{"n_layer": 10, "experts_per_token": 1, "d_shared_expert": 512, "balance_bias": false, "optimizer": "adamw", "beta1": 0.95, "grad_clip": 2.0, "train_tokens": 280600000}
Below are experts of layer 6 (counted from 0) of a mixture-of-experts language model. Rows are named router (the router's row for the expert) and show model dimensions 288-335. Each number is 128 + 24 x the weight over its row's rms, rounded and kept within 0 to 255.
After each expert's rows: a language model's description of what the expert responds to. This comes from a sample of Wikipedia text that the model never trained on.

# expert 6
router [142 136 118 154 130  94  80 104  95 167 110 101 163 129  93  86 145 151 115 144 135 146 145 129  90 145 106 171 180 146 151 144 139 117 146 114 120 105 163 144 138 122 120 125 136  91 163 118]
Description: Verbs after subjects. Auxiliary and main verbs right after a subject in narrative prose, such as was, is, had, would, became, could.

# expert 22
router [159 112 137 157 190 179 158 126 153 134 119 146 120 117 148 141  79  87 141 129 127 114 149  78 112 144 155 120 131 176 106 147 155 144  88 124 109 134 142 127 137 100 104 119 123  86 128 153]
Description: Title words. Words and pieces inside titles of songs, films and albums, such as Love, You, Night, Live, Look Back in Anger.

# expert 17
router [153 132 140  89 108 110  95 151 138 159  97 149 108 142 120 134 124 130 128 153 117 155 113 150 146 165  88 162 101 134 139 145 147 103 158 101 137 167 127  89 110 102 131 139 115 103 120 130]
Description: Function words and verbs. Prepositions, articles, quantifiers and verbs in explanatory prose, e.g. of, the, any, due, despite, using, and minim-ize.

# expert 3
router [128 116 154 129  94 115 133 106 122 118 163 129 133 154 150 138  86 150 117 156 134 162  81  88 162 118 122  97  88 145 132 148 108 115 144 128 149 161 128 129 129 133 128 122 160 155 149 118]
Description: Table and list separators. Pipe separators in sports and results tables, especially the pipe opening a new row, plus list dashes, colons and slashes.

# expert 7
router [126 138 126 108 115 128 103 126 166 131 150 170  99 117 145 116 137 125 169 153  99 120 120 143  90 107 131 129 130 139 115 111 121 139 184 113 114 125 107  87 174 144 142 136 109 128 113 131]
Description: Mid-word syllables. Interior pieces of ordinary English words in prose, often technical or descriptive, e.g. accel-er-ating, meth-yl, gear-b-ox, acc-ol-ades.

# expert 16
router [118 149  88 153 104 120 127 138 123 128 133 181 137 112 129 164 145 121 119 131 119 131  92 140 143 116 122 157  90 151 112 122 100  94 154 141 121 128 118 120 143 173 122 133 153 151  72 130]
Description: Place and direction nouns. Nouns for location, direction and distance in geography text, such as north, east, km, located, station, view.

# expert 0
router [ 83 161 122 108 108 124 161 142 135 141 145 151 138 108 129 128 169 151 148  86 155 141 164 117 163 167 123 105 174 113 181 108 117 127 123 135 128 130 166 110  70 149 150 160  77  86 157 110]
Description: Numeric table digits. Digits, decimal points and signs inside numeric values in tables and statistics, such as 21.3, 7.83 s, −5, £ amounts.

# expert 12
router [132 157 103 165 104 123  84  97 115 129 115 118 133 117 155  84 122 133 123 145 118  80 126 155 106  99 109 133 160  99 116 152 153 114 122  78 115 169  83 108 152 127  90 153 120 136 100 130]
Description: Noun-phrase modifiers. Determiners and adjectives opening descriptive noun phrases in biographies, such as a, his, former, first, professional, notable, outstanding.

# expert 11
router [ 99 108 124 110 114 137 154 145  93 137 147 103  91 149  86 104 126 165  95 147 166 146 125 139 107 187 148  96 147 129 131 116 134 179  82 105  94 119  96 192 120  94 146 112 158 131 116 162]
Description: Given names and initials. First names and initials starting a personal name in cast lists, tables and rosters, e.g. Robert, Michael, J., A., Pat(rick).

# expert 10
router [149 135 181 144 159  85 166 140  94 141 158  98 144  81  80 141 141 107  95  93 129 134 153 146 160 147 140 118 119 119 148 126 107 141 118 160 175  91 141 189 142 114 132 148 112 117 151 137]
Description: Spaces before numbers. Spaces and first digits before years, dates and numbers, after words like in, till, after, and table pipes.

# expert 9
router [108 150 111 110 169 132  75 105 112 117 150 141 181 130 109 123 118 166 150 135 136 133  97 109 133 104 170 127 135 135  96 102 166 116 148 129 125 127  94 115 158 108  89 123 139 141  77 118]
Description: Roles, institutions and places. Nouns for a person's role or an organization, and state or country names after a comma, e.g. director, goalkeeper, Attorney General, Kansas.

# expert 13
router [ 99 131 143  92 116 113 160 131  92  83 139  90 142  90 139 151 152 105  94 167 129 130 145 132 173 145 120 125 119 110 161 126  96 125  95  75 170 131 125 140 143 135 129 137 126 158 141 175]
Description: Section and paragraph boundaries. Paragraph breaks, == heading markers, row-ending pipes and opening parentheses or quotes that begin asides, e.g. (semifinals), ==Notes==.

# expert 21
router [103 135 153 100 114 134  92 148 159 123  93 158 149 169 146 141 168 145 105  93 134 147 143  96 143 121  98  82  97 133 147 174 114  89 123 154 126 117 138 110 106 160 114 125 112 116 144 104]
Description: Final number digits. Last digits of years, page numbers, ISBNs and quantities, plus million, percent, century, e.g. 191-5, 1,20-0.

# expert 23
router [110 129 139 163 110 100 148 130 135 102 170 109  75 142 160 114  72 168 150 114 155 120 140 150 120 136 164 140 113 134 130 117  95 114  93 146 146 153 143 130 129 157 119 119 113 144 114 166]
Description: Table header cells. Pipes and column labels in table headers and cells, such as Votes, Candidate, FW, MF, Title, and numbers inside rows.

# expert 2
router [165 130 136  85 103 141 120 168 111  97 139 128  95 153 138 128 131 130 149 141 150 133 135 140 147 107 132 123 140 112 139 106 127 156 118 156 127 114 100 108 133 123 148 116 133 136 116 119]
Description: Infobox list structure. Line breaks, dashes and field-name starts in infobox and taxobox lists, such as Phylum:, Coordinates, Full name, Displacement.

# expert 5
router [107 114  96 152 111 162 132 141 146  87 126 125 127 118 114 152 117 116 144 155 126 128 135 169 140 120 134  91 111  96  92 129 148 165 142 135 156  87 113 110  67  82 153 124 125  96 105 114]
Description: Non-English name syllables. Middle word pieces inside transliterated Asian, Arabic, Hebrew and Slavic names and places, e.g. Hai-q-al, Madh-uk-osh, Az-erb-aijan, Kirib-ati.

# expert 19
router [ 94 130 129 121 101 139 140 124 160 167 111 104 123 161 108 137 161 133 134  87 134  90 158 152 106 151 126 123 100 140 117 137 119 174 136 125 123 134 147 142 142 148 129 110 123 138 163 130]
Description: Year digits. Second and third digits of four-digit years and dashes in year ranges, e.g. the 0 in 2010, the 9 in 1987, 2015–16.

# expert 14
router [126 119 151 110 140 124  97 119 125 142 128 130 120 142 136 134 121 153  93 103 110 133 121 129 107 120 120 178 153 150 131 148 143 161 123 100 129 139 136 131 138 156 118 105  87 153 136 114]
Description: Clause-joining punctuation. Commas and conjunctions joining clauses or list items, such as but, while, including, where, although.

# expert 1
router [132  82 149 111 135 179 131 130 151 174 119 144 134 128 139 145 144 130 118 138 152 139 132 138 145 121 144 143 137 108 134 129 152 132  94 175 105 126 146 184 117 120 166 117 130 136  94 131]
Description: Capital-letter word starts. Single capital letters or capitalized opening pieces of names, acronyms and titles, e.g. C in CBCP, R in REITs, Nor in Norinco.

# expert 20
router [142 156 135 124 110  92 157 141 123 161 121 177 163 118 171 167 105 172 144 117 120 141 100  84 139 155 101 121  78 111 135 119 109  90 138 161 129 149 172 116 103 147 167  96 110 127 133 109]
Description: Table cell separators. Pipe separators and semicolons between table cells, especially after team or state names like Iowa in sports schedules.

# expert 15
router [142 168 137 156 173 119 113 132 152 118 106 150 139 118 130 169 116 170 126 125  85 153  88 126 159 103 163 153 146 114 104 154 127 123 166 122 115 121 123 101 126 141 105 150 164 161 126 124]
Description: Plural and noun endings. Plural suffixes and plural or object nouns ending a phrase, e.g. -s, -ations, -ings, people, students, them.

# expert 8
router [157 136  77 136 111 135 143 118 135 121 119 129 130 133 138 130 136  81 134 114 133 135 161 125 127 111 145 184 157 103 113  94 130 112 126 153 112 120 128 165 151 133 143 119 139 119 143  90]
Description: Word-initial letters. Single-letter or consonant-cluster starts of lowercase words after articles or prepositions, such as b-ulb, f-atty, f-ossil, r-ugby.